config.yaml
activation: "relu"
moe_layers: [1, 2, 3, 4, 5, 6, 7, 8, 9]
balance_loss: 0.0156
init_std_router: 0.0116
norm: "rmsnorm"
norm_eps: 1e-05
optimizer: "adamw"
lr: 0.000435
beta1: 0.9
seq_len: 256
train_tokens: 304500000
Below are experts of layer 7 (counted from 0) of a mixture-of-experts language model. Rows are named router (the router's row for the expert), up (a neuron's input weights, with its number) and show model dimensions 128-159. Each number is 128 + 24 x the weight over its row's rms, rounded and kept within 0 to 255.
Before each expert's rows: a language model's description of what the expert responds to. This comes from a sample of Wikipedia text that the model never trained on.

# expert 56
Description: CJK bytes and parentheticals. Byte pieces of Chinese and Japanese characters, usually inside parentheses after names or titles, plus other parenthetical content.
router [144 142 147 121 144 145 153 145 112  78 111 113 130 158 129 150  76  84 132 129 107 105 131 142 130 101 110 114 116 127 106 150]
up0 [145 103 124 119 110  98 115 124 108 164 152 105 117 139 101 123 154 164  94  74 120 131 145 108 115 133 112 146 143 103 132 138]
up1 [154  89  87 127 163 120 129 144 132 141 177 140 111 140 114 169 133 167 126 111 105 174 162 109 124 160  99 146  93 126 149 131]
up2 [157 136 142 146 137 109 112 119 116 126 106 147  95 127 111 111 149  96  56 102 163 150 161 145 119 108 143 133 150 136 119 139]
up3 [ 91 159 116 113 108 139 153 146 109 172 111 135 105 146 174 107 136 116 129 121 102 134 125 125 149  99 142  80 130 131 125 114]
up4 [160  68 141 144 134 137 117 112 101  93 139 136  93 128 123 110 102 141 106  95 144 147 163 143 146 135 133 167 151 123 135 142]
up5 [134 122 141 160  98 138 134 140 119 169 140 158 125 137 124 148 115 136 130  93 128 133 152 154 116 109 117 154 137 132 167 133]
up6 [121  97 137 152 119 122 136 132 120 159 108  91 161 134 191 137 105 110 160 126 102 118 110 145 153 101 181 135 146 140 137 130]
up7 [155 141 150 172 135 148 140 118 160 124 146 121 136  80 157 117 109  96  91 136 133 143 102 150  81 114 152 116 155 145 126 111]

# expert 38
Description: Place names in teams. City, state and directional words inside team, university or institution names, such as United, National, St. Louis, Boston Red.
router [152 136 126 108 182 157 114 163 111  91 108 170  96 145 122 131  89  80 149 110 103 142 141 130 115 101 131 152  97  88 125 118]
up0 [ 88 165 107 137 165 148 142 107 142 141 109 159 154 121 107 146 103 106 144 120  86 131 173 114 200 123 123 134 162 147 109 140]
up1 [150 157 160 118  81 144 121 155 111 118  88 134  91 136 115 118  86  95 162 111 123 163 138 107 162 140  42 128 176 153 136  97]
up2 [105 113 119 123 144 141 126 104 110 134 155 139 106 101 126 163 142 122 149 104 117 101 112  74 115  84 110 141 151 117 110 120]
up3 [128 139 129 134  83 138 151 108  91 149 126 132  84 109 140 151 108  88 166 127 115 126 110 134 131 119  93 127 164 135 116 106]
up4 [151 152 134 159 125 137 118  86 113 136 127 136 141 129  98  93 101 131 110 123 128 123 105 116 101 121 136 165  91 133  92  92]
up5 [140 123 132 160 126 144 184  94 123 163 104 142 142 190 146 107 118 144 116 122 138 124 116 133  93 117 147 155  75 139  62 124]
up6 [121 114 109  92 120  99 121 113 117 164 117 129 111 114 100 163 137 206 160 104 124 115 123 142 144  95 179  99 110 113 124 131]
up7 [146 168 128 143 137 133 159 143 112 143 130 169 140 104 169 132  95  85 202 112  88 113 120 130 180 112 134  81  70 168 154  75]

# expert 25
Description: Line and citation ends. Line breaks ending table rows and list items, sentence periods, and bracketed years in references, such as (2003), (1999).
router [132 117 134 137 133 144 148 148 140 112 134 124 101 161 141 174 103  93 163 146  88 127 152 130 151 131 108  85 133 125 138  93]
up0 [144 105 172 148 118 135 138 126  87 105 112 122 109 154 158 126  89 127  78 102 105 125 185 124 158 125 151 153 126 136 105 156]
up1 [128 144 161 108 140 140 133 134  85 134 121 134 127  96 114 145  88 119  79 167 113 138 200 142 144 123 116 110 104 147 126 156]
up2 [134 131 109 125 133 116 149 155 119 161 110 131 130 124 154 146 126 115 105 131 146 140 126 100 132 146 149 205  73 122 130 111]
up3 [148 144 120 139 135 122 140 158 116 102  90 144 142 148 111 128  96 149 101 140  82  89 155 139 107 107  98 132  88 129  63 164]
up4 [123 115 184 112 132 157 166  94 125 105 100 118  95 112 138 161 143 168 140 124 176 121 151 149 159 150 153 136 114 148 122 133]
up5 [150 122 172 148 130 145  93  98 122 120 134 134 125 137 153 116 114 113 105 125 142 130 161 115 106 132 101 134  78 107 108 142]
up6 [146 151 128  70  87 141 112 115  97 125 122 142 142 174 102 126 111 105 110 158  92 104 112  91 160  94 129 144 134  85 118 130]
up7 [144 147 151 141 166 112  70 104  74 103  89 122  88 121 107 151 117 130 125 136 147 118 164 130 120 115 144 124 127  97 131 120]

# expert 52
Description: Political and place nouns. Nouns for governments, offices, laws and places in politics and succession boxes, such as Congress, Parliament, district, governor, Macedonia.
router [145  97 150 106 140 123 163 164 114 108 124 129 110 127 131 132  22 115 117 162 118 111 141 149 143  73 124 114 141 116 132 103]
up0 [146 111 128 178 163 121 103 114 175  99 152 138 134 150 133 111 115 134 158 127  91 112 127 140  89 149 103 164 151 153 121 163]
up1 [126 157 170 167 122 146 129 117 121 119 109 120  99 125 152 145 146 128 110 137 164  60 114 165  95 115 117 123 124 137 156 116]
up2 [152 112 101 157 165 113 128 160 106 125 113 134 173 159 148  95 134 115 144 147 100 100 153 147 100 134 180 118 125 122 137 139]
up3 [121 136 148 107 132 116 182 140 149 131 108 147 154 156 160 142 113 119  84 148 127  68  89 131 148 118 130  69 119 112 112 157]
up4 [138 134 137 105 130 163  73  87  97 120 120 128 111 145 126 127  92  61 151 164 146 155 137 104 106 132 158  95 141 140 112 140]
up5 [127 173 136 109 154 106 168  88 107 130 103 138 137 176 125 134 139 144 107 114 144 102  92 132 154 130 124 133 124 149 153 191]
up6 [ 86 114 129 157 154 131 183  85 127 131 144 136 124 103 123 116  86  89  82 125 143  89 123 110  94 112 123 153 134 158 100 113]
up7 [104 138 156 138  97 150  72 165 124 155 101 127 129 146 156 134 133 148 112 107 110 104 144 129 115 135  87 161 128 147 145 135]

# expert 3
Description: Linking and auxiliary verbs. Finite verbs right after a subject, mostly is, was, are, had, especially after there, he, it, or who.
router [118 120 153 106 166 123 145 144 120 136  62 105 110 149 118 162  55 118 155 141 109 112 170 119 164 123 103  76 124  96 110 117]
up0 [123 110  95 134 140 136 146 136 131 158 101 128 136 110 109 191 144 106  99 112 145 147 147 121 107  90 122  96 125 122 130 130]
up1 [155 132 110 116 138 119 163 146 125 154 131  87 182 120 115 172 131 104 127 129  64 111  74 129 186 123 111 115 140 142 152 158]
up2 [142 116 133  77 155 106 133  86 146 129 182 139 108 125 137 125 157  93 133 117  95 103 133 128 145 125 129 123 123 138 100 109]
up3 [109 141  78 121 165 133 156 154 127 141 106  94 104  87 108  87  98 123 159 120 127  96  84 122 129 118 118 139 143 115 135 126]
up4 [138 130 146 148 127 129  72 126 106 122 114 114 130 143 127 156 117 121 110 102 123 142  94 116 133  70  96  87 134 153 131  78]
up5 [175 153 146 132 133 140 103 158 119 135 171 124 146 172 114 140 112 103 125 143 105 119 107 113 129 107 134 111 166 156 116 146]
up6 [125 124 124 116 108 168  98 126 118 107 154  91  91 132 125 130 157  79 106  93 132 147 119 142 140 101 105 125 116 131 123 100]
up7 [126 111 121 149 140 124 146  95 134 126 127  98 167 103 147 121 156 114 126  74 104 158  95 122 163 167  93 137 117 123 128 122]

# expert 4
Description: Action verbs, function words. Base and past forms of common action verbs after to, not or a subject, such as do, met, took, making; also of.
router [135 140 137 140 165 145 134 131  57  92 125  80 116  94 137 171  69  87 160 139 111 116 122 112 130 114  90 117  99 123 122 116]
up0 [160 124 121 127 121 112 116 125 134 135  94 134 172 131 121 143 120 175 121 136 162 131 170 144 135 105 104 116 127 103 121 143]
up1 [103 144 106 125 123 128 143 151 146 112 130 174 143 134  88 141 110 153 131 136 121 113 112 128 131 148 144 104 143  90 107 117]
up2 [112 126 126 134 130 125  67 159 118 121 153 101 158 146 138 153 143 138 135 136 138 128  83  88 134  73 150 118  89 149 123  97]
up3 [120 121 150 128 126  98  74 148 118  76 141 153 110 103 136 140 129 142 143 142 100 105 152 130 134 129 152 116 155 178 107 166]
up4 [106 119 143 109 122 113 173 119 125 110 107 135 111 126 145 138  85 171 138 100 165 128 152  98 105 110  94 127  96  84 119  96]
up5 [158 124 127 128 142 143 153 146 120 103 114 109 148 129 158 177 125 105 142 139  83 125 145 126 126  75 148  62 112 128 142 103]
up6 [ 92 164 108 110 162 132 151 147 128 131 134 151 113 112 109 112 126 124 129  97 121 141  97 107 108 104  86 122 106 116 115 140]
up7 [105 111 145  75 122 129 153 122 110 105  72 109 193 109 154 108  78 136 147 100 145 137 157 130  59 115  87 190 173 101 125 152]

# expert 34
Description: Past participles, passive verbs. Past participles and verbs after was, is or to, often passive before by, such as used, released, built, penned, collected, described.
router [138 117 130 112 160 131 154 131  64  96  99 163 113 149 141 184  79 125 157 124  87 107 138  93 105 127 109 103 105 103 121 151]
up0 [117  94 112 183 126 148 116 112 126 130 164 117 125 138 124  97 112 150 116 137 147 116 169 143 109 137 120 116 105 154 153 131]
up1 [101 165 144 126 125 106 139 136 167 162 136 101 137 124 127 118 107 131 153 102 114 145 112 115 134 163  96  89 162 105 165 128]
up2 [135 132 115 120 154 143 131 140 120 126  93 117 138 108 150 175 129  87 172 147 120 134  82 121 101 148 142 121 166 135 115 124]
up3 [179 133 114 104 110 125 128 118  81 100 139 150  95 123 112 121 134 120 131 142 163 150 147 134 131 132 116 134 108 121 108 111]
up4 [114 144 195 102 131 139 116 159 156 135  76  91 160 151 114 131 165 132 115  81 111  95 128 141 130  83 159 141  82 163 151 124]
up5 [144 143 142 119 162 109 112  93 165 145 154 152 133 129 138 114 139 135  99  89 104 141 132 198 127 145 156 117 153 163 151  32]
up6 [165  69 130 126 147 139 140  90 121 172 135 149 132 165 101 148  85  84 113 138  99 144 128 121 115 119 113 136 183 116 132 141]
up7 [165 126 109  94 134 135 155 140 168 140 119 111 105 125 139 121  98 132 119 110 156 120 110  95 125 110 107 108 105 113 112  94]

# expert 36
Description: Table cell spaces. Bare space tokens, mostly at table cell starts or after semicolons in data lists, in election tables, coordinates, match records and gene expression lists.
router [152 118 123 110 133 134 143 152  77  95 129 108 132 145 102 144  46 135 156 102 104 138 129  56 145 114  89 109 127 108 126 125]
up0 [141  89 124 135 162 132 106 137 164  91 153 130 121 162 157 111 128  81 116 104 135 131 156 116 103 140 167 108 131 143 115 134]
up1 [165 121 137 100 159  74 192 146 132 162 111  99 136 120 126 111 113 133 155 109  87 130 113 128 151 146  96 142 123  64 150 119]
up2 [149 101  94 114 137 106 131 179 140  91 121 103 101 145  88  89 100 116 167 126 140 118 123 137 120 114 100 100 100 113 132 112]
up3 [143 134 124 121 118 149 125 182  94 159 125 129 106 124 133 117 110 118 128 140 148  65 148 130 125 137 116 115 142 104 116 142]
up4 [139 105 129 120 166  99 105 179 148 105 136 119 130 131 126 114 164 138 118 136 133  64 128 128 107 141 162 153 132 153 125 138]
up5 [137 172 132 113 148  82 139 163 157 138 125 163 127 133 117 156 124 136 159 108 127 141 144 112 115 122 160 131 102 111 158 118]
up6 [146 152 149 118 128 140 126 118 164 125 149 102 136 185  83 140 133 117  79 161 104 120  98 131 107 102 161 123 144 167 105 107]
up7 [ 73 152 123  89 156 109 144 156 137  88 142 142 115 112 109 136 148 141 135  93 112 131  99 129 168 153 103 121 136 135 140 132]

# expert 59
Description: Line breaks in lists. Line breaks ending list items, match scorer lines and headings, plus heading markers like ==, ===, and Scientific classification.
router [140 115 135 118 148 142 140 153 124 101 109 134  94 111 152 119  90  93 190 147 116 121 152 160 138 139 120 131 140 118  88 155]
up0 [120 144 105 123 117 137 117 146 138 111 129 102 139 115 127 128 123  95 116 131 131 114 103 131 123 131 111 135  94  72 123 125]
up1 [137 130 112 119 118 115 128  96 105 127 134 145  95 138 135 185 148 114  97 109 140 136  90 131 137  77 157 109 130 127 175 102]
up2 [149 140 106 146 146  91 108 107 141 128 139 117 140 100 104  88 114 132 110 158 140 141 160 138 128 117 139 141 126 141  85 125]
up3 [144 126 173 128 110 124 133 153 110  90  88 120 100  94 177 166 105 138 131 163 134 122 132 124 145 128 172 117  69 122 110 115]
up4 [109 114  98 161  86 142 119 108 126 130 123 134  96 108 114 116 100  85 143  51  85  86 128 120 108 132 109  91  58 128 138 117]
up5 [126 131 143 125 137  94 163 154 128 179  87 162 111 128 111 152 109 143 128 155 137 136 130 157 161 131 164 109 153  94 130 109]
up6 [157 138 167  94 135 109 122 135  93 127 137 160 149 100 131 138 124 135 132 134 145 118 139 177 143 110 135 149 120 134  71 112]
up7 [136 106 140 157  98 133 136 130 142 152  78 115 136  71 121 131 109 150 125 149  93 134 166 155 114 138 155 135  98 174 117 126]

# expert 49
Description: Pronoun and relative subjects. Pronouns and relative words acting as clause subjects just before a verb, such as they, who, which, that, she, or plural nouns.
router [137 127 179 103 138 116 139 140  84  93 127 153 131 173 128 178  64 116 159 122 107 139 156 115 122 127 102 117 117 119 134 129]
up0 [149 118 107 127 131 127 125 126  74  98 126 153 110 133 138 190 140 157 144 160 134 171 205 108 185 157 170 135 108 129 125 150]
up1 [123  79 117 103 137 172 111 114 165 123 158 149  91  97 142 140 101 130 116 127 101 134 143 138 122 107 106 145 175 123 164 115]
up2 [137 130  98  87 139 105 146 153 144 158 143 154 127 134 151  85 144 137  98  99 117 104 107 142 140  86 121 114 161 102 132 111]
up3 [159 127 141 112 108  68  76 102  74  86 110 116 134  85 141 158  86 114 115 131  96 148 125 106 150 101 158  87  91 119 133 120]
up4 [129 120 194 106 138 125 158 131 106 136  93 103 150 140 122  74 132  94 103 163 117 147 139 148 115 122 126 144 103  75  97 127]
up5 [127 108 136  88 145  87 135 156 105 158  70 135 153 105 127 107 141 101  74 133 117  90 113 128 185 105 127 119 158  71 112 149]
up6 [137  84 156 169 140 113 141 101 109 155 113 116 116 140 131 161 118 136 111 127 127 153 144 104 156 141 165  86 130 127 127 154]
up7 [175 115 116 101 126 106 127 111 106 158 116 124  96 148 120  96 121 123 103 116  86 134 155  91 132 170 162 129 134 141 142 155]

# expert 16
Description: Role and occupation nouns. Nouns for people's roles, groups and competitions, often closing a compound word, such as footballer, singer, coach, champion, seed, band.
router [144 138 136 126 138 138 142 146 116 107 122 128 113 164 122 108  17 100 104 113  96 111 145  93 155 120  97 124 108 115 123 109]
up0 [ 95  95 116 109 126 131 120 132 110  67 122 154 149 119 130 141 139 120 129 129 117 143 122 143 118 106  73 151 129 137 112 124]
up1 [146 130 138 135 138 115  44 133 147  67 180 110 110 158 128 142 162 107 153 112 134 136  67  98 132 133  81 121 195 138 124 134]
up2 [141 125 130 123 132 128 157 114 122 126 161 171 130 141 154 164 129 139 143 108 140  81 138 148 121 121  89 148 138 143 140 100]
up3 [110 159 129  98 104 140 130 159  79  97 117 132 121 124 133 124 134 119 160 125 110 125 156 174 153 136 138 143 128 134 101 142]
up4 [127 144 102 117 128 156  85  96  98 131 121 139 119 106  84 123 109 157 143 132 153 145 128  98 128 165 133 117  95 118  94 117]
up5 [ 93 166  88 126 167 166  89 111 127 130 103 179 149 114 126 120 182 130 156 116 110 124 106 125 102 119 149 117 140  99 143 127]
up6 [146 101 149 126  96 189 132 167 118 107 103 102 124 108 123 116  87  85 113 139 117 159 197 129 122  79 124 128 111 133 164 163]
up7 [133 136 157 126 167 114 161 122 118 113  92 110 146 178 106  98 144 119 113 145 107 116 146 108 106 131 118 188 131 128 132 136]

# expert 14
Description: Sports club names. Words and pieces in sports team, league and cup names, often in tables or honours lists, such as League, FC, Sox, VfL.
router [149 132 134  80 130 160 148 161 111 112 135 164 102 149 117 141 103  88 110  97  81 113 155 148 146  99 113 114  89 137 119 120]
up0 [168 139 152 131 135 132 118 102 146  67 131 145 146 184  99 113 126 163 117 140 117 119 130  99 141 153 108 134 160 159 175  97]
up1 [115 108 146 134 127  76 132 110 143 135 103 110 116  98 148 137 118 148 115 122 104 107 129 124 163  97 105 116 143 168 107 112]
up2 [104 171 167 108 120 139 108  71 139  57 120 139 120 199 148 141  88 175 134 103 103 109 181 163 112 174 134 121 148 129 116  91]
up3 [131 102 109 138 114 138 141  85 126 146 110 145 158 100 105 140 140 128 163 146 112 141 145  47 111 141 113 116 127 124  95 135]
up4 [111  96 132 102 161  79 178 162 121 117 148 106 112 103 107 147 139 118 130 118 139 111 130 149 140 183  92 126 117 150 128 167]
up5 [120 125 112  98 166 136 116 132 132 134 113  92 147 113 165 142  95 139  97 102 213 107 115 163  84 133 152 166  84 123 116 155]
up6 [137 125 135 120 122 129 119 127 122 115  99 134 108 145 116 117 115 165 132 155 155  99 134  83 121 148 118 106 132 130 148  91]
up7 [146 168  87 109 104 144 138 126  95  81 136 128  70 151 147 131 105 179 108 137 109 117 150 148 149 211 157 141 114 153 128  92]

# expert 45
Description: Years and ordinals. Year numbers and ordinal suffixes after digits, as in 2010, 1999, 99th overall, 21st, plus numbers in table cells.
router [120 138 158 108 141 144 155 133 106 104 135 118 140 139 139 127  88 118 139 146  84  83 151 109 150 125 114 121 127 112 137 135]
up0 [156 117 100 159 150 132 114 144 111 148  94  74 110  95 104 152 121 111 190 113 132 119 141 165 145 116 145 145 112 123  92 128]
up1 [104 167 182 140 111 136 140 112 161 149 119 112 117 130 132 108  96 162 115 103 139  97 112 134 115 139 145 159 114 118 122 140]
up2 [105 151 116 103 134 116 182 100 108 137 143 136 123 135 129 139 124 133 128 135 136 113 145 148 127 142  98 129 151 125 124 173]
up3 [176 113 152 125 169 135 100  78 130 135 113 109 113 115  58 101  98 134 107 143  98 128 191 143  93 129 142 136 125 134  88 152]
up4 [112 145 135 121 138 113 161 109 122 100 123 143 153 161  90 145 136  84  86 151 133 137 116 111 151 154 119 167 151 108 119 136]
up5 [127 140  99  75 131 136 155 138 135  96 142 139 137  88 137 126 119 144 108 181 154 124 107 145 166 161 121 121 144 109 129 146]
up6 [122 134 135  96 117 150 184 119 100  89 137 139  97 168 132 132 121 133 122 151 162 192 114 172 149 154 140 139 137 102 103 162]
up7 [146  93 129 104 119 140  98 143 114 126 120 168 123 105  90 153  93 121 164  92  70 156 162  95 130  85 146 125 161  80 151 152]

# expert 62
Description: Line breaks and open brackets. Line breaks ending list or table lines, and opening parentheses or quotes starting asides, such as (including, (at 3,750 rpm.
router [162 120 121 116 169 161 134 134 104  83 104 112  97 141 114 150  93  94 108 118 113 136 132 102 137  97 102  76 151 160 112  94]
up0 [ 93 166 140 176 164 141 163 126 124 148 131 165 165 126 172 178 124 146 167 152 158 150 147 127 127 129 113 124 129 109 117 156]
up1 [123 130 130 191 136 112 159 136 129 141 103 121 117 143 123 140  98 159 115 140 139 122 106 126 113 150 150 134 153  65 112 167]
up2 [141 128  84 142 146  80 134 106 158 109 154 127 131 128 141  92  68 157 109 125  98 145 116 167 180  79 109 164 119 102  67 150]
up3 [181 136 165 151 102 114  62 103  75 118 125 130 124 138  82 139 111  96 126 106 166 145 175 108  69 117 145 128 125 128 131 137]
up4 [109 116 117  53 166 138 141 143 150  96 101 129 102 175  94  99  98 119 114 147 133  95  97 106 152 121  60 118 137  90 162 124]
up5 [144 112 163 112 126 112 152 144 112 128 124 192 114 134 121 108  68 108 132 130 115 128 130 141 157 120 110  99 127 125 126 204]
up6 [ 85 129 131  75 129 144 162 146 129 153 106 139 173 102 172 156 124 126 120 121 121  75 134 133 143 138 145 177 125 114 140 157]
up7 [147 142 151 134 146 112 149 136 156 123 114 155 129 119 144  97 156 158 141 168  90 152 134  89 126  67 152 130 129 124 148 152]

# expert 35
Description: Modals and infinitive to. Modal verbs and the to after said or found, before be or have, such as would, may, is said to have.
router [145 114 146 125 121 104 121 170 104  92  78  76  92 113  95 130  90  90 134 121 114 141 145 113 128  86 107 128 106 128 129 141]
up0 [148 160  80 114 142 185 156 135 104 104 157 150 140 153  72 154 127 135 155  67 134 151 113 112 112 117 123 146 128 102 127 114]
up1 [176 107 124 120 142 114  90 104 128 105 111 107 100 134 124 126 118 109 135 177 144 148 140 156  86 142 134  90 158  78 128 133]
up2 [125 160 114 137 127 111 141 106 111 113 128 125 134 109 126 123 144  93  93  94 117 146 141 132 171 140 109 153 114 131 112 110]
up3 [154  93 105 102 137 147 147 108 114 143 142 125 176 137  88 156 112 141 152 153 161 155 132  52 142 177 137 156 160 131 109 107]
up4 [151 126 128 143 124 131 141  93 151 145 128 113 134 129 131 121 112  97 127 144 137 145 159 119  91 127 117 139 123 103 124 156]
up5 [144 149 103 147 111 163 120 119  53 129 114 161 139 135 106 138 137 149 107 162 122 124 167 146 112 159 104 134 126 117 143 161]
up6 [154 119  96 122 105 123 166 109 131 129 102 105 155 148 115 131 115 149 170 123 110 115 187  75 106 141 133 114 154 136 137 129]
up7 [149 123 168 144 161 155 105 111 106 122 117 134 108 125  87 127 139 122 116 129 119  73 125 100 119 156 122 137 174 176 134 122]

# expert 53
Description: Table cells and quantities. Pipes between numeric table cells in standings and election results, and words before amounts, such as increase of, approximately, between.
router [151 108 149 133 143 133 162 150 111 100 113 108 125 140 142 134  90  87 177 142 119 129 142 117 129 111 139 112 104 132 116 140]
up0 [167  77 178 112 106  91 116 146 107  85  78 137 131 130 118 132 131 146 149 131 121 137 172 146 139 114 111 153 131 158 107 134]
up1 [135 139 139 106 113 119  83 146 140 107 112 104 176 150 129 179 134 126 133 104 150 128 122 114 117 141 131 138 150 132 125 115]
up2 [154 140 123 117  98 111 162  93  84 102 137 143 120 128 172 187 112  88 148 108 147 136 119 108 156 129 134 173 114 158 133 136]
up3 [121 153 139 143 178  91 102 140 135  68 152 150 134 143 151 163 105 139 111 126 149 157 132 169 180 117 114 123 145  89 145 136]
up4 [126 109 126 119 124  91 100 131  86 147  96 109  75 115 132 177 109  82 115 121 158 121 169 102 106 140 124 144 119 125 131 111]
up5 [125 126 138 119 171 130 140 125 126 133 149 115 187 136 177 154 123 123  89 115 175 186 136 165 142 132 115 145  99 126 124 114]
up6 [106 110 112 106 113 178 160  77 132 108  76 128 102 115 141 107 149 170 126  84 150 137 121 134 106 107 102 104 103 112 130 117]
up7 [117  91 118  78 124 120 154 132  66 135  83 119 106 125 157 129 105 141 128 115 160 158 139 137  84  99 115 151 116 122  91 144]

# expert 42
Description: Numbers and designators. Digits and numerals in tables, rankings, dates and model codes like CH-46, VC-25B, ME-47 and Roman numerals II, III.
router [156 134 161 106 145 129 132 148 121  91 102 100 124 143 113 144  93 108 145 133 112  89 167 151 144 116 120 104 113 112 128 118]
up0 [129  93  66 103 118  96 150 122 122 112 153 156 136 131 138 151 138 134  94 139 170 107 113 159 147 166 106 138 162 133 118 128]
up1 [134 111 106 127 121  70 149 136 121 113 134 103 163 160 168 145  90 137 144 116 162 122 148 122 122 156  61 106 121 134 156 125]
up2 [128 137 148 151 136 129 137 120 146 116 154  95 104 152 113 133  92 109 121 130  82 105 106 144 128  82 106 124 161 129 156 147]
up3 [142 120 123 113  71 126 118 156 106 128 121 129 155 121  99 140 159 119 145 146  61 120 143 121  98 144 123 154 141 162 117 117]
up4 [131 137  98 144 141 120 115 124 130 124 159 139 101 149  97 128 145 167 159 131 131 113 106 120  85 110 116 112 168 166 124 150]
up5 [144  90  83 118 105  92 120  96 120  98 143 113  81 158 125 115 136  91 117 115 146  96 142 131 140 138  88 115 131 129 140 140]
up6 [123 167 109 141 123 108 119 122 118 125 129  95 123 169 175 113 137 134 109 149 167  75 130 125  97 164 169 159 120  60 115  76]
up7 [143 128 133 139 151 123 159 182 140 101 100 144  88 134 140 124 108 146 107 135 129  99 147  96 154 157 134 113 116  88 100 158]

# expert 20
Description: Table cell separators. Pipe separators and semicolons ending cells in tables and results lines, plus final totals and sentence-closing punctuation.
router [149  91 176 104 145 121 141 156 104 119 130 140 114 150 118 141  97 133 153 136 119 120 151 129 132 127 138 128 135 108 105 115]
up0 [125 110 159 134 139 153  91 123 109 119  78 147 122 128 101 125 129 134 110 124 122  87 143 140 137 116 130 120 104 114 124 108]
up1 [130 123 150 127 147 149 118  98  66 175 133 135 117 117 127 158 134 115  97 118  84 168 156 102 145  84 174 131 105 115 126 120]
up2 [ 99 137 141 136 138 144 144 166 132 122 165 134 101  75 123 114 109 103 141 114  86 121 141 155 108 134 171  97 140 111 178 148]
up3 [145  99 154 112  88 149 132 190  90 133 112 146  92 134  75 116 135  68 156 112 112 135 110  90 146 108  88 180  90 134  71 134]
up4 [127  92 138 121 117 137 113 184 105 161 152 144 116  81 110 133 102 116 181 147  80 118 157 141  82  99 143 104 169 140 145 135]
up5 [ 91 108 117 137 118  84 122 127 129 119 102 106 132 120 123 109 116 139  96 143 155 141 147 104  88 132 147 119 113 121 127 128]
up6 [181 131 107 109 138 146 125 169 203 122 138 146 138 146 136 139 140 152 140 122 142  68  84 125  67 145 125 161 115 124 135 142]
up7 [100  92 125  83  88 140 152 147 118 146 114 146 123  30 105 175 125 113 118 115 131 134 138 124 135 136 132  94 138  86  67 120]

# expert 6
Description: Clause-breaking commas. Commas, often after a name or year, that open appositives or relative clauses like "Charles McCarthy, a" or "Dweik, who"; also dashes and table bars.
router [134 122 131  93 132 134 134 139 118 121  99  85  90 145 118 149  68 132 132 130 120 105 146 130 131  81  89  92 120 115 103 100]
up0 [131 140 197 107 142 106  81 132 111 130  92 148 150 124 109 177 131 104 107 176 119 159  92 135 121 101 126 105 124 152 115 129]
up1 [112  83 124  91 141 142 134 128 140 158 124 126 131  86 120 168  92 110 112  88 101 102  66 154 139 154 129 129 112 147 125 141]
up2 [126 135 121  94 150 126 106 116  88  92 149 110 110 158  99  73 158 105 124 147 128  79 138 105  96 142 111 114 178 163 146 119]
up3 [125 157 141 112 137 119 138 124 166 106 124 144 118 143 118 177  99 133  61  90 157 120 155 146 145 164 103 177 136 108 111 107]
up4 [113 115 122 102 130 126  97 153 138 139 130 123 124 135  71 113 112 112 133 143  97 113 134 126 112 116 146 105 134 121 112 107]
up5 [113 112 108 149 112  86 105 121 120  81 120 122 139 124 144 146 122 107 128 171 171 160 133 148 151 147 171 141 117 136 122 111]
up6 [120 128 105 120 175 147 152 175 118 132  77 132 110 141 132 145 127 142 171 129  46 152 112  71  97  87  89 119 166 126 161 118]
up7 [109  90 101 113 175 110 155 114 116 151 115 116 140 128 126 136 115 139 127 136  96 129 160 128 112 134  97 130 142 118 151 131]

# expert 22
Description: Numbers in tables. Numbers in tables, statistics and unit conversions, especially bracketed converted values such as (29, (16, and counts like 64 or 5 rebounds.
router [165 156 144 116 148 143 124 143 112 112  91  97 116 164 143 127  83 103 113 134  95 130 134 129 124 119 136 102 121 106  97 123]
up0 [ 97  98 148 135 166  80 125 118  97 130 158 134 100 134 113 124  90  98 108 100 133 136 119 113 152 128 123 174 109 135 109 105]
up1 [ 99 148 156 152 160  82 157 125 112 121 111 144 115 120 142 103  77 134 107 155 117  50 115 136 137 106 142  90 137  88 102 140]
up2 [150 135 115 113 153 109 103 120  89 134 105 151  62 130 140 147 148 128  94 181 143 130 141 155 140 121 138 105 130  65 117 152]
up3 [128 144 105 133 174 141 142 134  90 120 158 127  99 155 139 145 146 137 128 137 127 121 111 173 114 104 136  95 124 134 105 128]
up4 [100 123 162 117 147 100 105 148 107 122 146 170  91  72 125 186 126 120 113 131 112 122 191 136 116 105 166 131 158 160 129 131]
up5 [141 118  85 123 153  84 147 140 144 105 184 155 126 174  77  89 132 148 113 163 145 146 111 102 133 167 163 135 130 169 192 101]
up6 [172 149 105 160 147 133 148 122 105 135 106 125 114 116 145 129 147 167 122 125  72 102 141 128 150 139 129 137 155 116 148 133]
up7 [ 98 129 140 133 119 110 160 156 147 118 134 139 156 136 103  96  82 136 115 117 109 156 129  92 147 131 142 125 100 141 101  85]

# expert 61
Description: Nouns after the. Common head nouns right after the or The that refer back to a thing, such as film, album, city, ship, minister, latter.
router [142 109 145 117 130 122 153 138  94  91 106 130 115 138 127 168  91  98 139 112 110 109 125 133 119  98 119 113 148 108 117 133]
up0 [150 147 104 143 181  88  75 126 132 115 112 123 159 147 133 119 148 153 147 121 115 171 136  96 141 149 114 174 142 131 162 118]
up1 [ 93 151 129 125 173  95 135 104 145 116 138 140  96 127 112 157 151 140 136 115 159 142 119 119  62  78 119 116 128 141  98  75]
up2 [176 118 103 178 113 131 112 155 150 147 102 128 113 129 145 115 136 122  88 140 147 120 175 142 111 140 150 115 101 128 149 149]
up3 [134 109 113  71 115 124 124 145 125 128 141 121 104 123 105 133 174 137 127 177 102 134 135 132 105  84 121 111 136 132 123 164]
up4 [103 111 100 116 133 149 183 145 146 138  97 110 163 151  99  92 114 125 158 114 112 117 158 163 166  79 128 103 121 105 156 129]
up5 [158 128  71  90 143 124 115 122 157 158 157 167 122 119 163 130 122 114 110 139 118 128 179 137 103 127 192 133 113  93 126 116]
up6 [113 143 138 165 122 108 146 147 123 123 144 147 150 110 107 150 106 131 101 147 125 127 130 169 126 133 121 102 140 114 103 113]
up7 [154 133 177 112 132 143  99 133 190 115 100 101 149 126 115 130 138 112  88 152 103 156 122 142 142 154 133 129 158 141 130 156]